Experts of a small language model: 32 experts in each of 14 layers, a sigmoid router.
Below are experts of layer 8 (counted from 0) of a mixture-of-experts language model. Rows are named router (the router's row for the expert), gate (a neuron's input weights, with its number), up (a neuron's input weights, with its number), down (a neuron's output weights, with its number) and show model dimensions 80-159. Each number is 200 + 40 x the weight over its row's rms, rounded and kept within 0 to 999.
Before each expert's rows: a language model's description of what the expert responds to. This comes from a sample of Wikipedia text that the model never trained on.

# expert 23
What it handles: Verb stems and auxiliaries after to, was or he, such as be, have, been, enjoy(ed), reported(ly), cop(ied), considered.
router,186,266,147,256,132,179,247,165,177,235,247,143,291,131,161,265,171,115,150,180,175,220,142,227,210,34,167,194,256,174,126,223,202,228,197,196,196,193,155,194,166,245,207,158,189,149,204,233,220,280,240,250,195,190,186,148,101,216,131,236,181,167,212,208,152,247,279,180,257,264,216,163,204,250,194,208,173,219,202,206
gate0,122,215,240,170,199,115,148,173,198,240,173,205,204,108,165,168,212,174,192,161,183,232,175,207,204,203,162,175,248,191,231,189,215,159,242,199,203,175,168,124,211,233,288,272,195,169,161,200,153,226,273,209,227,166,188,217,228,251,184,198,173,123,196,166,205,161,176,193,247,221,173,165,208,241,240,152,122,159,166,216
up0,217,112,209,210,270,145,195,214,192,181,269,203,165,135,158,209,193,149,140,157,261,219,237,126,168,173,257,243,162,201,180,235,251,201,162,256,171,230,268,193,228,178,197,177,155,164,182,195,225,225,190,164,180,225,255,171,178,183,225,214,252,164,226,263,125,212,174,203,211,233,190,295,166,191,215,231,198,216,232,176
down0,242,235,225,189,195,180,188,142,212,172,175,169,152,191,221,173,188,272,187,137,167,201,227,155,269,231,231,126,244,222,184,236,244,222,186,269,146,243,241,187,218,232,271,255,202,192,210,275,181,153,280,264,188,149,179,230,259,182,224,185,230,265,171,168,219,132,222,205,222,229,278,155,166,196,318,180,162,209,124,251
gate1,186,208,138,210,198,202,203,159,216,215,238,267,216,129,186,214,221,112,139,216,224,215,110,265,295,96,186,183,182,214,236,243,210,193,240,182,177,184,169,188,152,243,208,232,176,200,183,208,239,199,294,259,169,174,234,164,206,201,208,159,168,202,215,227,305,231,196,228,210,229,189,144,209,215,143,262,176,217,247,223
up1,191,186,134,195,170,231,242,159,222,185,200,204,166,226,208,185,210,156,266,203,219,184,211,165,227,282,203,197,190,152,197,274,197,163,244,257,210,171,182,250,168,181,249,295,177,166,105,179,181,169,143,259,204,228,175,162,168,131,218,158,259,269,132,155,198,161,172,206,173,196,166,216,225,218,212,198,140,204,203,268
down1,228,173,160,196,239,260,202,162,203,289,147,138,179,177,259,192,271,179,215,205,237,171,213,252,172,238,183,223,191,126,191,171,209,124,239,240,169,169,163,275,179,200,206,199,208,198,190,188,187,229,238,197,184,204,217,156,137,253,239,172,226,204,221,170,243,225,199,220,153,144,210,208,162,171,170,205,218,231,211,202
gate2,186,216,205,197,167,153,199,219,285,194,189,159,262,118,235,165,123,226,218,253,187,207,150,168,196,133,236,117,236,177,182,214,215,244,192,179,211,185,281,157,174,244,172,176,234,198,202,274,249,265,175,267,233,290,178,153,240,192,207,205,208,205,206,199,178,232,225,241,189,279,164,200,250,122,193,265,183,229,124,134
up2,263,248,174,183,215,266,180,196,215,157,223,246,260,247,213,324,183,256,131,229,201,217,170,194,179,176,276,192,227,209,255,146,215,206,168,208,110,181,192,161,198,254,132,254,172,149,236,86,277,282,256,279,216,189,217,181,234,169,152,147,190,182,272,126,194,154,239,237,186,225,239,207,255,195,177,243,268,233,167,208
down2,195,193,136,216,209,242,202,140,169,247,180,118,152,227,207,115,166,191,193,199,201,264,245,293,231,195,218,118,200,179,202,200,178,155,225,249,192,197,183,216,146,185,221,220,205,236,205,260,206,215,231,248,165,211,186,191,188,131,188,241,206,243,269,126,143,156,182,255,192,221,230,189,179,185,148,210,237,191,215,246
gate3,196,153,246,250,184,159,208,159,251,186,181,293,186,170,189,173,180,152,228,207,149,253,124,221,191,179,227,209,188,181,225,203,147,135,187,177,235,187,171,140,164,259,243,139,215,196,252,202,187,272,202,218,191,164,144,186,193,234,209,181,197,138,221,261,195,187,197,244,184,172,244,107,266,210,238,137,212,179,222,203
up3,261,256,139,221,150,176,203,207,198,220,164,205,200,192,233,235,171,197,221,167,303,245,158,237,157,154,184,171,250,169,118,225,205,172,199,173,190,253,227,161,243,191,263,214,172,212,229,166,161,173,203,151,162,77,255,148,236,243,182,206,199,222,245,154,183,259,209,162,219,175,243,209,227,197,266,198,198,132,195,103
down3,247,265,104,259,225,285,199,147,215,208,151,213,212,224,164,183,144,200,232,146,170,257,231,277,186,120,184,222,232,179,219,157,193,197,198,202,198,152,147,219,226,182,243,234,228,259,168,164,231,245,204,227,205,191,218,187,203,156,163,264,279,161,278,261,209,201,246,208,254,171,198,223,192,234,259,197,183,233,153,285
gate4,194,154,215,242,211,227,234,228,188,271,184,127,227,229,188,171,197,191,222,198,278,263,152,183,205,184,115,216,148,232,144,316,221,215,182,221,160,129,171,196,197,244,190,230,272,188,184,203,146,155,212,152,153,233,173,242,227,184,163,171,204,188,204,193,239,221,243,150,244,260,241,206,231,234,262,166,179,214,132,163
up4,179,177,203,231,174,223,140,249,222,276,164,277,219,215,224,208,204,211,258,173,218,181,248,169,144,255,231,224,220,165,160,177,142,239,192,196,226,189,215,230,189,267,203,205,185,209,186,213,195,228,222,198,239,157,247,186,277,162,208,153,136,207,182,218,222,222,232,201,259,157,212,223,206,200,209,104,262,187,194,221
down4,193,234,208,156,184,201,186,243,231,201,241,191,319,223,286,172,128,168,133,217,199,220,177,232,212,167,123,218,171,190,144,209,193,232,207,220,144,165,202,145,255,259,183,235,223,230,205,221,232,231,235,203,198,163,165,231,149,226,199,223,201,239,154,156,116,255,218,154,249,189,203,239,260,222,168,170,172,235,175,230
gate5,272,201,184,167,207,205,225,284,224,216,158,279,264,178,170,211,245,271,233,274,222,174,200,236,158,209,162,213,142,160,238,146,171,224,182,240,196,174,192,225,215,233,240,172,235,213,193,140,137,188,253,270,201,226,226,204,202,150,108,256,178,79,204,190,251,147,221,169,192,156,156,202,238,246,210,195,256,187,235,289
up5,196,198,146,265,220,181,171,247,178,223,200,181,109,236,153,178,205,249,245,187,203,145,242,201,214,257,244,162,263,260,112,186,224,255,180,260,206,214,225,274,276,246,231,200,160,176,176,187,271,174,208,155,178,169,218,184,191,222,186,151,197,203,197,188,201,221,200,133,215,156,163,197,223,260,141,144,210,198,222,222
down5,178,187,152,172,260,196,145,202,190,233,260,172,215,215,160,233,202,190,204,226,160,174,167,154,241,245,241,210,256,201,231,237,193,82,195,234,228,252,221,212,244,163,224,214,239,163,175,240,150,195,187,200,188,164,135,179,248,210,177,247,253,254,200,188,156,190,153,168,230,169,185,234,206,151,286,264,267,224,177,221
gate6,208,190,171,256,263,135,194,194,186,110,152,278,263,173,118,168,233,278,92,239,196,236,196,223,244,157,207,260,211,154,214,231,218,181,258,176,172,210,189,269,140,208,173,190,163,170,184,205,197,133,167,233,188,202,203,191,162,212,209,213,192,249,181,202,187,243,216,296,274,223,212,208,190,240,207,171,262,183,203,160
up6,158,165,225,194,147,219,194,219,197,222,220,186,239,177,181,235,226,210,158,228,256,240,223,157,244,220,249,167,207,223,205,225,113,242,172,179,277,260,229,257,222,215,226,236,196,177,210,119,165,211,223,221,178,195,226,217,241,148,202,195,212,310,212,222,194,171,168,207,216,212,181,217,200,248,261,155,159,227,196,141
down6,137,206,243,267,202,216,173,165,181,132,202,162,155,209,173,173,171,219,208,153,154,226,212,148,199,209,221,167,185,248,148,189,218,168,152,267,154,230,202,220,135,130,185,228,163,259,190,241,172,190,195,252,196,178,238,231,247,228,193,151,189,122,200,236,151,140,197,270,165,198,273,217,180,178,218,197,156,218,209,233
gate7,120,211,211,225,247,189,163,162,250,158,206,137,189,157,174,299,177,187,125,166,195,211,183,213,184,180,229,188,173,219,192,250,231,209,259,162,213,108,122,165,146,248,177,209,271,215,226,159,284,222,161,188,160,213,143,187,245,223,233,228,177,180,273,195,162,144,226,179,215,252,153,196,203,104,186,229,227,179,226,191
up7,168,298,173,213,144,217,194,290,241,174,190,160,232,123,204,190,230,212,190,167,230,214,214,180,121,220,203,236,232,184,216,156,180,191,223,182,289,192,277,157,222,222,205,197,185,211,187,229,188,167,185,219,168,266,164,182,156,170,194,81,219,173,248,284,194,236,133,204,268,277,215,273,174,217,224,166,121,291,205,192
down7,153,188,197,227,218,232,122,181,229,184,200,127,237,196,177,163,241,165,177,172,184,239,183,177,161,182,181,268,161,140,196,231,170,160,280,228,164,224,179,145,182,203,231,238,250,257,203,231,205,211,241,242,145,256,147,267,213,251,215,233,235,202,247,244,176,187,215,220,266,167,164,164,192,158,122,184,217,274,207,149
gate8,239,199,213,207,147,216,242,155,169,172,130,181,133,198,184,274,149,205,273,246,188,206,178,222,188,116,227,174,133,199,183,198,138,218,281,209,218,200,227,189,235,234,197,232,160,128,188,242,228,209,182,163,132,227,218,134,112,246,262,221,224,210,223,240,124,188,237,140,200,156,127,136,167,260,252,214,164,176,192,202
up8,265,171,139,236,205,168,161,224,233,238,240,204,212,184,218,271,129,202,311,242,199,205,184,192,217,194,209,179,211,200,185,237,217,230,155,218,183,235,118,230,197,196,143,175,219,279,252,128,263,222,197,148,220,201,143,157,214,208,253,259,185,246,175,124,103,198,228,169,236,219,176,188,265,185,141,197,252,273,158,197
down8,221,190,176,281,152,312,170,217,227,190,232,172,279,202,176,202,171,238,186,241,242,210,188,214,180,159,72,209,186,215,173,218,218,173,217,175,281,209,221,154,265,195,136,207,173,229,175,215,164,178,167,231,197,196,166,202,253,158,251,287,237,228,235,207,243,135,209,196,155,162,114,177,182,198,240,207,208,279,255,208
gate9,211,214,221,142,136,194,226,207,227,216,230,251,318,201,228,214,221,159,124,216,201,188,179,235,126,151,215,182,232,193,191,173,190,123,136,197,241,181,151,155,153,225,149,148,210,166,234,208,191,241,138,223,181,176,183,215,184,195,207,234,196,155,176,200,181,204,140,283,197,247,185,140,202,145,277,224,210,277,201,197
up9,231,176,258,217,188,187,213,255,234,189,143,202,299,164,196,193,146,113,194,246,156,265,223,78,238,218,204,221,197,244,238,159,226,171,249,233,217,234,221,173,188,149,210,187,224,177,199,248,222,151,194,180,211,191,257,180,188,179,224,206,190,217,219,151,228,194,249,223,218,201,273,169,232,218,234,149,180,182,139,155
down9,281,224,181,200,265,156,223,200,217,205,155,209,206,102,234,232,219,195,233,135,168,229,269,151,178,239,216,175,254,181,221,129,192,206,257,222,246,248,224,206,166,142,189,184,143,214,147,278,198,179,262,225,264,195,203,170,213,182,189,183,241,176,255,220,265,212,152,133,186,221,254,150,171,209,186,151,232,193,232,233
gate10,235,135,155,232,230,267,267,225,194,188,229,186,188,193,245,114,194,166,145,122,245,195,171,148,212,249,188,237,194,242,191,127,165,220,227,178,324,176,270,196,197,195,238,178,185,133,219,99,237,186,198,165,144,130,187,227,249,179,186,312,167,167,120,169,208,170,217,210,222,216,214,135,215,209,193,263,189,174,228,235
up10,257,200,268,230,262,197,233,180,243,191,210,167,190,156,186,190,288,190,174,144,169,195,172,188,290,203,153,207,132,211,171,253,220,190,213,180,236,250,171,152,145,166,196,213,196,234,253,252,214,161,224,223,216,149,304,124,164,123,205,231,202,218,254,201,310,225,156,207,232,169,188,213,142,207,199,198,176,243,141,257
down10,186,142,243,219,245,223,183,178,213,170,142,148,131,175,229,222,220,238,197,202,165,214,169,189,184,257,217,180,198,291,92,211,177,160,164,217,258,174,195,189,235,194,209,217,201,228,195,225,193,179,147,201,215,261,138,218,234,236,232,196,193,161,170,205,130,189,211,124,143,188,228,243,105,187,168,229,225,215,180,192
gate11,215,177,248,149,186,225,204,132,240,172,217,244,173,227,202,206,224,155,232,143,244,242,146,228,176,214,269,226,188,209,148,168,206,246,217,218,133,185,145,262,124,157,272,195,254,231,214,182,184,189,240,194,213,220,285,186,138,208,145,175,194,285,182,246,227,184,247,180,141,274,167,196,132,219,213,214,255,234,152,225
up11,208,207,234,131,215,228,191,192,130,220,255,246,215,171,156,182,215,212,143,210,173,128,192,165,318,259,266,179,159,182,219,205,236,186,170,227,220,241,230,136,219,160,207,163,181,263,71,144,218,218,177,191,277,195,148,155,185,188,177,202,185,234,205,232,184,170,222,224,212,176,214,170,192,209,216,222,176,193,158,181
down11,177,232,232,175,231,187,153,211,211,224,203,159,236,149,221,158,199,175,152,219,162,215,216,257,140,158,254,153,179,321,176,148,178,200,253,267,224,199,184,186,174,192,229,262,185,223,194,206,205,219,249,197,249,218,189,144,135,215,219,207,236,250,219,144,171,166,174,176,287,181,225,164,180,174,143,139,246,220,236,159
gate12,147,193,149,211,184,141,267,230,223,212,157,115,219,256,242,133,179,192,126,244,235,260,268,190,222,119,184,159,164,231,200,242,250,229,251,193,242,105,265,279,201,229,208,215,220,185,230,145,208,142,157,191,189,178,202,238,183,194,114,267,236,219,142,160,174,187,222,216,104,246,167,205,228,213,260,182,122,186,231,219
up12,254,181,168,207,218,166,180,223,207,170,236,147,251,184,120,233,264,192,167,211,200,198,257,236,186,168,168,132,181,97,229,200,317,203,205,265,224,187,194,249,210,174,247,188,173,180,189,193,204,194,241,214,216,163,162,212,194,134,229,254,261,287,201,169,191,252,182,198,142,227,158,220,163,181,251,258,161,289,175,245
down12,192,184,135,166,141,138,191,278,248,209,140,180,129,221,174,130,200,215,224,194,201,258,219,240,237,159,172,120,160,236,157,159,178,176,215,233,232,280,204,223,154,184,243,226,211,164,186,217,136,121,161,168,203,215,92,162,275,200,202,250,160,163,181,214,282,167,174,199,229,197,208,202,219,214,209,122,213,176,191,181
gate13,186,202,200,149,147,243,196,158,214,200,171,228,265,229,179,208,226,172,251,179,144,158,179,196,205,101,196,231,257,217,214,184,236,191,267,221,184,120,165,143,195,254,201,227,152,183,277,182,194,213,252,152,234,215,255,145,223,194,190,235,238,261,158,223,158,244,248,230,133,167,229,225,308,143,250,159,201,176,150,223
up13,159,213,92,187,196,212,289,141,171,172,169,233,215,158,222,189,214,230,231,179,233,205,212,181,212,211,138,222,211,269,146,192,189,230,176,163,265,186,254,221,186,177,210,239,160,200,102,181,157,173,229,196,161,179,198,235,183,225,186,187,205,205,138,238,139,142,194,243,189,214,263,141,212,236,137,260,245,136,178,123
down13,296,156,163,197,153,201,245,154,191,189,227,245,180,198,123,268,192,241,212,258,162,179,233,135,153,202,202,217,187,170,206,163,255,160,145,218,117,204,254,179,201,304,266,187,181,162,183,265,208,174,138,207,222,249,215,156,87,180,232,172,211,240,188,257,163,176,125,240,119,193,220,142,181,244,136,220,255,298,178,224